Experts of a small language model.
Experts: 4 picks a token, a softmax router, a shared expert of 64 neurons.
Training: a variant of Muon for the experts, 526M tokens, 4507 steps.
Below are experts of layer 6 (counted from 0) of a mixture-of-experts language model. Rows are named router (the router's row for the expert), gate (a neuron's input weights, with its number), up (a neuron's input weights, with its number) and show model dimensions 0-127. Each number is 128 + 32 x the weight over its row's rms, rounded and kept within 0 to 255. Numbers have three digits each.
Before each expert's rows: "comes after" lists some tokens at least twice as common just before its tokens as in all text. This comes from a sample of Wikipedia text that the model never trained on. Tokens count by the router's weight.

# expert 77
comes after: " was", " is", " to", " in", " for", " as"
router:152093161125074087109099165072096139105142150117198162062152046171132117150142133105095142133176100137113134110110155151172156179093106113115112165094143106119098085176174083110135191133113106105122071141113162145118160160099131177125083145182149077152147093069126145176153133121133185163048125094130144135136189167120080096106114073155148147137105106103150131163088097150134160126154
gate0:144111149136146165144180146088159118156140131139099121146134067204078110108168162095155110116131140116081154135131113157112169080103099141107139144118116113190151097111112091090129147129255106124100165105132180133120081118128125078083149112115120097151123121221152127142144096040124126085164122099161116127126135130170175124138122197149127160107142082077074106147158157114121142193129
up0:133083114132133167165153151116129160110143130144058136197070097064126181104152142064110076075117049191149114140172081123139154119150097102138142114144073086098152071115152148167119171113123124078135113139130167078192125101126159101130020137110172143107130115130126154109118139131124118076141123131146107102183136109125098067131089157159145080104148129124108182113102164129175108118122
gate1:076137086133086168176147186126120160105129097136110081156184126153109119143111099128163171102097236128124130176183121147105128132145075163050150133157109130107116146147124127138135175189139154151103128179144117133088159109147144129100118155131074040164100136091080160110100161131125090126119113137173097115125169108161124171093093112160125155105128159137088145107070114071128053175148
up1:158115155111104124139138152141121098126116146133206124105107135119134112097091110124115198106157127136157121179126111048149174072176175106119096128106166142080127161163156096096085148138082134153162167076154154079132121115085109153137135144165155159063093151186123165180108142087118151119126115120095143134062116145122114179155152113182148056157122176082102104152131100229159167097127
gate2:188131155075120125131132142176045108121121125140161127134148098163103089140114120120134162048087124107105129136146145134115083121164204123160181143146123103183120111128137121151130146116121130081156097159128194157125134125204164064122115170085142159131137085169107095146140138060156185166145097111141074137137168149130159100182171163131117116105115153063118124089106111179114123057059
up2:156138145131111124131136108107053158181145087130183144054142111079105152171117157143164142083168174168169151129107042160163088150117107099108143123162140110184101124099081094175129114101136176127113181098154130160084162119115161081120127116150087127127125130126170173187096143143101141177125171143145124061113099178061103104141164185076147060136101128109089089153126131158133131137124
gate3:098174148082143110061096131129146095155157065114125138118105129129134110142090133101170209151109119158127137219105126152135153174132165156154143095126104119149114148142106128255114161159122168134113154145173135149127148118135154134097129190144144085118169124125119159096165140132117136116156089081138188103142130129152100153108202154099128120089094158147039059134129094127147108108068
up3:171085116142135135145117091138154116128157102153161149099085076133135205076135114159161123141101138049112111142121129142157163151147109117112130119140122111074122173233115052086160109115132100078162093130127114131148120098151199132134085160124128187101157130129081139092101156113124118158158130043096108117108133099127150191112180160120141066127135051156068126109092119111174153134152
gate4:134118141086131093073147170161153112135092124127159085065086157139104147078159113133125161136152092164096164127027026095149129131143104122143110176095116160126154087088153096130154115071085129122094093116187160100074153129141062101123154161112101130154159103113143093091089119128117106101135090115097139129059086107133140156124131070087145090131156090088101135146134180189155097152127
up4:165141119156124137133116116144086122115130156118193122123172147085104173130139127128162126126147126185152151143112120129075141115161136135110084148086145122109087160150127130128139139110094136120082130152116171132045160175103125117112141122068100063134067090085152089112102206168181040129190191122090091130069121105167172129151063184102120122114115077088128117086095138183108082118128
gate5:151078158107165164093165106067110149079127114120086161102126143124142123075094101143169134097129093115102107123093138131146172083088130123121136077079144122175164150066108133136170103131109168077127102105126142106129138078122191125107160105183113054032124129079123137141084175098130133101156115136171148146122129185134119152192149114112110133113173169106082076166167130087095140194078
up5:144140101168117097188128150120153134194122124155187056150092083132089177112098124095132088115142155084165160138145118088155136147148151093138129142138083145118085163114183108150148052096129138108099138088146128162089160156171161159151099077153178119120083191132075127112169117208158088086121128115091142113101091137114150150181141152102145120144105183133087198178124114093117111128190
gate6:133102141152159119145146143134182123072125143124116167125114091108164129096133109151095113144214074131103138164154117130206071110102105102181110153103165162196155170108075109121164150149177206098114138142140138127172083149106166089126132146157081078110161109131113183172120087074142120165083092159167166102120132149074155165096134171116100135127143090114153115048154115111120149185119
up6:125138189143171095126113106123108154148130113126130091098188171134124109118120147130153094069091088138103162063092072116160182159171143136153106161152136128162131113152092127119188171169155112145088164130130127127121103161163147134158153164205128109186112145166150145168121143201135147133140094140076105070146138221129125184134086131106150102137125106144148098154154098103048042105132
gate7:085168111149104200117092110160089157098092144122050118070107159143139152131130105114176100153130155111167074125137115126151092088146117142117143168166108184143082146076096174097108123136108137057132149141125124135115115132087095061112107118199156102107146149084190091172173126096152133095094163111187097101158081152117187085122113084065121125135089093132161117180129141066148121118138
up7:150066090091120107078140108085126101166125093187084089127143130134118136119097135132158097161141134110085175112106175158107068039118124171154147132147170079102156157173160179134111130139167069081116085073140090167086143111120115150125102163121130096133150085126080114094103069120152118102175121162145124148080162100140215144078128110127103143167199153109092157138115123127120092088171
gate8:130121139132147124172157088160131129114145168170102099138160145153125066113114125146017126158125095100138124134191158128165142109174119163088161156113101127094085132102098100102159138105143132101138146176082102150156086171138133108111166122128155138161117191128185122118060109195125091098083097159126147084132173192124108159144163144042178122153090154154165203137112143146087158105098
up8:111123119166095175192147144144156098149116101087157176139146181107154063170105148128161143139159151124196083126149086168166164106119162116117163131153109117138103157127153131141171107104099116167102210108127148135181092112122111122086105084106164131141125169137123170104118105164148076140097187222114189103122106074141154157081122126109139149113103129111130143173155110055059174100168
gate9:122103169080056080115129105107152131130106090156150101130140160185129116181098149155122093198182113085138084119141109078116125108130059126094078140157108149123082146116121127010146126223154135143132105097112137134182188138108151159173130145168123137148070125139102137114137139134117152136135123117127131168106094102138092170131094140096115120130130106088118109012108094108114095103132
up9:108166146067149110127077141127047086197102149124135145229114070140120143114129106120124103110173117112144145082142177141162123129072143140107157139123119152055117091083137097130148115117195094130126087120146137146115105143174117138121112139118155089180091153129090129163084114198117147144171085169029120108117165140114148125103082100094117131171117088097152163185190147112132123123126
gate10:119199123144168142179117151107117112142130202134076134155092035149113136194147143139154123157190124161123136086111143112159131070144082121146091133097201120136089129131102185124103092125208175167113183094132122115114145115147111146169163096202158065175117143086165150116125130095106140116108165127085114126112114094116161129136112093088131130060157128104110092105151155083130191127124
up10:170149143092116129147180068115104132137113127128129068097055139099132129092147149127153200178141118084090122136130153108132109089223108136109085182107129093142118087120133188047102114117126152169103141087127053153168114141131110103169138134134135088102181100086148124144132131150149111075175082144061108116089138142098149150100124120149120164158155067181143124141138106072103108059120
gate11:116128115063093090116131089116145113116082162113125096131174146128106159121056146121111119069112114120088135153121089132113055148096154131123161098074122152112146133159123193168111170129137158159142118047167154098130164148156188184142150097159089128142113174179079131104133091077143122049128117138085126110108135130105119073067082102099105204161095170136155111132178112157072133115102
up11:077095123181184111119081207134140110158115182119157097109100087109137110168107155129108121133115154118083186158092146104129065126089104123074158098124152107151122131109121072121106080148115131132096089156156069108132133157057123122073134141092102159133173161125112111140125106197167156143086112113117135116164168102133122129063145116076073111056132104097132159072101119101214088137110
gate12:140082085112101090160137104173164182060060166120186098175110140139115119102141157182106108141111132104162122099048128110164161153165106097160155074086143167070166152167191145139133124125108142141094083176137145152130122112098101224139115139157156126087141118136108158136121149148128152082156132111171161091072125060125213151121142099129138131130101118123149122149111171067116151106125
up12:082129142112169147092131114099164140132110125091125067100140167135089091081178163128129177119154084160083146134050156104096085168127129115091071182099170167144125128162097083121134111117115122152148135161117140107107088083148102145123160073179157159143075086136170115073166150121086125124056131149062106162105126135121094210120181148053084099105122142161128115114137147083151141152103
gate13:085132123105086127137189085115120077150115150121123105174151158140104152139139142150091147113199104182130131105155034087144155098088082135123110163142122164094094123130139116075037141143102167185115122152145130135047132123120083088116151135156157136190068099167100096118136190112150102172103133157100123177130154157130123146188154098108112080120162094112164134104149106119128109105048
up13:116097089103106120123118073167120138155176086129187147142094097121119128172167148139157172156121083129063075135132179084089123119090131110226135158111115167125133166078160083123125182134126137114142115133118105137123147092162080116106116093182144140103086148165099120135156210179149050058099124117059097080121114129104092154127127179169151083115131110136138130092155125127137186119102
gate14:127106122157109148168125131165155115109118064119126110079106151135127099141171119133134140147062120070090126140150127128151141195140089150135124149137042129108098097087098082148119060122124083109101185112131115182129157113146094071176165142118150122132086153100158135081116156140147108074164155090153178161118110068148121147122140133143060104169128102176145180217112160092120091204091
up14:116117157104037149134106131094136131148116182121133208113071130116146100161150207161151057087111100127135146140122153097140192135110113107141132099126113181124066100107094184088131181158204153127100070099141134100141162095142093106125099111117144187114159116087098150170168127089093130111079147102132145088161127181128138146099123109084097117160120188086109192127109148107138138082109
gate15:130091099086186188128108150136106125155113129123065152138139163120117135146140117151157069179075105080175118124112161145151145093158122130138119125164078126096178164139171108143102131119153103126165205085076085135206102103174209139124183088144137112146115151182167157148088095107134110158137085170176164084118132071139107121168130065087174136139153083140147151097132096130104130087113
up15:176049138129090126140116142033142144116115184144144116127134101140107132085185128080115123155138123160123157072096139122124105112129147123034163087102146160182095149143104144150125086161121135107160209076152144158097081129140133093138138150144053203172132130101128111116093096082144064166167164179129078120110111116133078153149131138138096170137144090133189171120154130156112133118140
gate16:111134164127066074158132089169205154095099129141075157110116116152098132100105091086110142122100165092103095090100096112102110082172111088104168165165135136166165123159142061129163162107164151137137100052149108096091084203080110074093113136127165098076149074130099115117124152153143127124164129076074215137140093126139117135138103135137142153108108166112066134130173135131110086113165
up16:124183088153084078123113069105157105153075126157107139171116166106150093158221111090124108154088215104138131090124127116094125141134136119140137113142181157098123113162092126104170106064137124099128142103125163155077084085155163078117180163112114138103160107133047100119130180150147132167115162141150133168106177159142173130119122170128144167083136093101162147186112187119161141141068
gate17:181152117146129162158133158091119146131140144123126116175132121085175162175082149148174105120078064107147066135143204175151187165116116140117115173109068113127135149160148157114122109111141145107147152161161152124202152101100156128125148135087138191095063082119136073098152114170097154068090177131121108198120169095087094146114116107150108112121150132113152111145141128137026122074130
up17:111046108123130167062148117111146121105192097137173104037096191073119111098090104118137132099115106126105135101143113152102144147132077170139123121142098109149100138090155086137115105098137122119156097122116123169172099115090142179172173122135118019150167115101130161089059109134085124133117141144086124157136095141228130093158113118113067124157166133127148152126157110144168092080138
gate18:113090134087154190085111189182125160096130116157130138102131123134095130079134121096143142138086136118176132083184110099111106166128119154087118139145129110131083132080105200153164066116130125109161162147134178109125161144106137132165145126158146104172137108046147118102155147168161126082142230149105164167128084120124134149168132080150178104172138039173139179130165116080124137183125
up18:120103124143143092112127107077115133144134161117155157116176089164167098161117121162112186168088122090193149124114202137162123135142064153149143034110084155149150157157111117117109062195141087150123192066131131127150167130067139093113080137173093098164183162089119135128098098128162121153111123111108178086045146137179145134139140145143179126104126126113116130125142114133085171070126
gate19:120153138153134101105150091128098112114103075148140107115139166124138148134132083130124160110088178072103144146118062149099071147106160139168137102066097122117170146117162072161147089155120063128114186103056082135066127171089152121089122058092054130146121157101097110096136089136123175103118173160153178167095155097159143123136136161089173096157141169151148149142083069104071097128123
up19:139112089133121148088119149111107171120178026150155097095140120147094129098182085106106182144145180071169120086116098120117171197158129165087050076104069113141077118166105101144132139124128184118106093198153138103165056103114094163139193139104126135096118085103177089134130085113164120135125142145151134128127160107124126144185153159150099119169112151091153126094083118149162112148130
gate20:097179149158155103099152124144146155115121171098142120128069131168184067080112116142107173209145103109140130142168105133135138093105135133160148211119198126221154169135162073131149133104099123151113091152140125138141137105127082184168138102134104139147118187086109148152142172164086208126050131096158170123139118143181152113075132159085095099159131112137112129099117112112074101124148
up20:179154188219097132126117139149120102126047142137162108149044011119171076132150062162112136059116070126119098139128082088103127106118093098113140124117161125161135124137095117117125104137192161143127104147127149122133136165169201130144136104105162139151111153146111132105132140156116113122068091109130153156105096082117208167146142143098178167113120127119104139126090113158156160139131
gate21:114140161118160137137112161111118134076154115146126199076109111125108162098129138119130082085139164101169126076147148109116133141143127091157134130109140103107130101149081098097139064095177172140170120089113158058150152064140132157169101203145120126194180200183114070080105089142128122150113092126175102163124068129082112156057110139106166112076139167136113149114191127151158115138089
up21:044143162085116124103152126102114125163164145155191140108079096185170126120142159146082064164162192129188154124132043149118127161087120132191153075151133108141132110083064085138139143128120104116136099148121150124128132138128076112124102127128129102039111150111121111200137144116151163105130089082198158109099114152179156109089131069166150159146109095147103082109157142150148118160133
gate22:132153058137060077132104159116088140105164112130204176052119146165144169146085091127140146185097167093177134191147130125092094160145167129155173093138153115130148104195152147132127225154130112156132141124090076127069135168098123140123077147091197155108131130112139151166127098137156144116133111108107171088144103157140149105112153146170163132170088129153130136129110107127188103069122
up22:043095125085183164099142080106075093133095164122158076144067143089156153071167117125148106127180109156119118080072142132108169170105127142128110144083130079072102108130135130145139094123150158166097106200126105146092122112195174166175126135089128167107122132237138142122144132169126157124094136130160120097144117101091152070131110140143135121157104183133174113073100130098155143142100
gate23:138117100127124104122147146078131141163123196115158166125147142142084204152199110123101100121117162077128123117112076206146177131172122109125133078116071123108134124083178127116154124123223112167152124143121072087112098090146075140095100126180132124147081108060139138120128099124170101154104118114170145104134160088130163094127147149156186130150142171144164177209095126106085127087094
up23:094109094088062130085088108152133131117192103135154141072100118115132167089085105082075107191072094108166067085130198112156072131114112138151178147123166113176120127177160105183114101133125109104134181174109135120099062083127170171155145059090154108141130137102145129169117132147135126142094142098183152106138065110151126134169163102169078128150122169129127119166109132101108087102146
gate24:115114099076101070150177148119118101121089121147095131194152138182126116128088190103118173118138159102169144142111116133104131090131173156168123171116107112133153154161147144149148116130078157174148068191141090142130180104101111092153183084078151092094131102108109138085144090050086206132130038150164095116127094141139128102131122106201123147175143166136075146145108119108131120095177
up24:157180106136165128095100172150131121163198077129172229141088118174158118118150125131157152178141123147141073133148173189191146113175134154188105047117114126127137140117142110163115089137113098105124158121128150132079122146160098105136126105121125137135132182059053150140140162135138094085154157129106125164092191186138115110146157123100083136164129150160109096151145134158133094043144
gate25:092115078176149148196158143126157083147101132145097091172151128107101126101116143153154121093089158116156152092168137143175155164107084144158143122135116124149120131117111071143124136098131102180116108149087087110154124113175107213147173086047137125159133148143108102112107092106135151143084170157062048115114104158200145132136114158099024135169114100099138115069076145138089140115131
up25:126156126088149105165130166128156136136138083162170115088057158118131131125135152115112096148143101137096123119164139154183118084128158098106131136091160127130123112108135064144210096090112184143105126164151160127120068140103185078093123105099110058077064120120114140209108125144123175081176150120167178106096138060143104124107090122158202166193113100153124152162122133077137125080153
gate26:109197138076105116162089135196140098122120149139174094090129105095118092149101103147093117153115101118107111166190123152146213154104075179082151169108123173028101137194092204130107179133130157115155146117165094109141122184135127159112152150095117161120143065132122124136131142125114120098122162100074142140131165108097137166162171063186164103103137118157136132136127107150112166158093
up26:085108162112100115098103151091122119155177144088128150133080172159136074123131084123182125112162144139161142174094173107148135112112115156143136139109157071146102125092071079132150061127115145134125121070137104161115083078111135128105117096097117146199103067111112120171163098132112139116198128112149122092077122192143154164169115138013115139115151127113129113112022119142127122185126
gate27:112189120127142126127099144080127119175124125111173150130154140174106178157108104187130108080146138144143090173089144113153152110181094120134172071130168109147093145101109063188100143181130161116142110064104098097074168137119139084121123118068110155160106116135186121216157066184167150190175076172175168159125125093132113126145116174153143129142080101166170114131124137126124100136109
up27:119152127107121118122149128111109154085125186105082167070057164111105173124121164127151098158159089121126131092083103123151121138122161132166112198080101140116141179196231117198108139136099102101146108162127150136119152127126173123073152109120074081106144189070171119109154126144094145102163080141152117098159128093140143136177134142177162143117155140145150106100194180184166140163142
gate28:117097122160156101134118101128143097137132080145090121119073163173166140151084155151146141133136128187142116139119104159119082135157163149173120198141142125162048094105110185166134174117079145176158165160137186087150178105111127074049185149120120134176158132128106130115112149137129194154181148172144061101106166130150141133114098099123138137159109090127143222164120080128164081117132
up28:156145140187101110145090142091119157096146144137124114154163132068135164136124108142141122146067129138175112150071113147071117167117104124124052165106120056086092076138192152121108217203108140140110136132122092114086156127129195136136137151141101103119098118152173185076107144091100172142060085120163141165167083110126118168096101153114174125132154147104061149126148096108080113131148
gate29:160139119137159148134153143120074132077108078132143146108156135157131181161097148087198090133169161130082170095230157141136128193173057095100137116146117132121142139140149080180133122116079201089107150100159154102096170135092086129165134164108099101149102127069191122173126058174119109118103159119135127133111145135143142097176164131130120117118119118111153102178125123176087116195093
up29:135147140086102128172144117108155126106087096122144118107112111115185085111169133105041123074087123101088114142140116132137109178111115131067173143112066085122085128090203141115164113138073136095124070197135101121099158169126067169175130107112145093110163082078144108174177149130109158120091119096114126164126091149121145138110162163180100108072122137084163136149137115035111126096166
gate30:130195088124129203121171149168159113145108128150163145205155082138162160149132172124079095096184127139120114131123125127125133108105112159055143164162105101104129158092170125146101137138119154121125076077133117100079114133048059090127111172130117111090126154087143097170171124131103130120094100090174151063124127097114089065161128135159124146159187155148049134109085064129097124138119
up30:076141166110111112132134081141096129040195130145126183184154174148116069175104096131189130080218171105080155154138052129078139100118097097152127097092098093185158097155154118148157176147094155101145125099104110161132126160154131165122103146090128113129135133152127123131117228141138123089115152113117159114157131173140119130120125123175106145110136095097173155136108121151075116194119
gate31:131126095148126112143108193122117135086151098134138117163149144147143081122146130134168136131117090148087107162149155110148140118139167146089144078083097122082150109063114140045024092175165147127125060160113093130199158101123136120110132102080136184114116111137149102178131122121159152092206128102133089109105151145140105114113145154044152093105131081141136094149105075046181110130136
up31:171118151152108160083123165128153079139167132140065102125100160126145128180097134115125153154075167148115142037154156124094200143143150132219112115131161076073139133129135098150162077075127060104155140151135135087153103112085103174053174182171143131097138154089159136108120109141113161144117143097179140162151130137175144136125127160151161141094147162129068106105157126140108047116132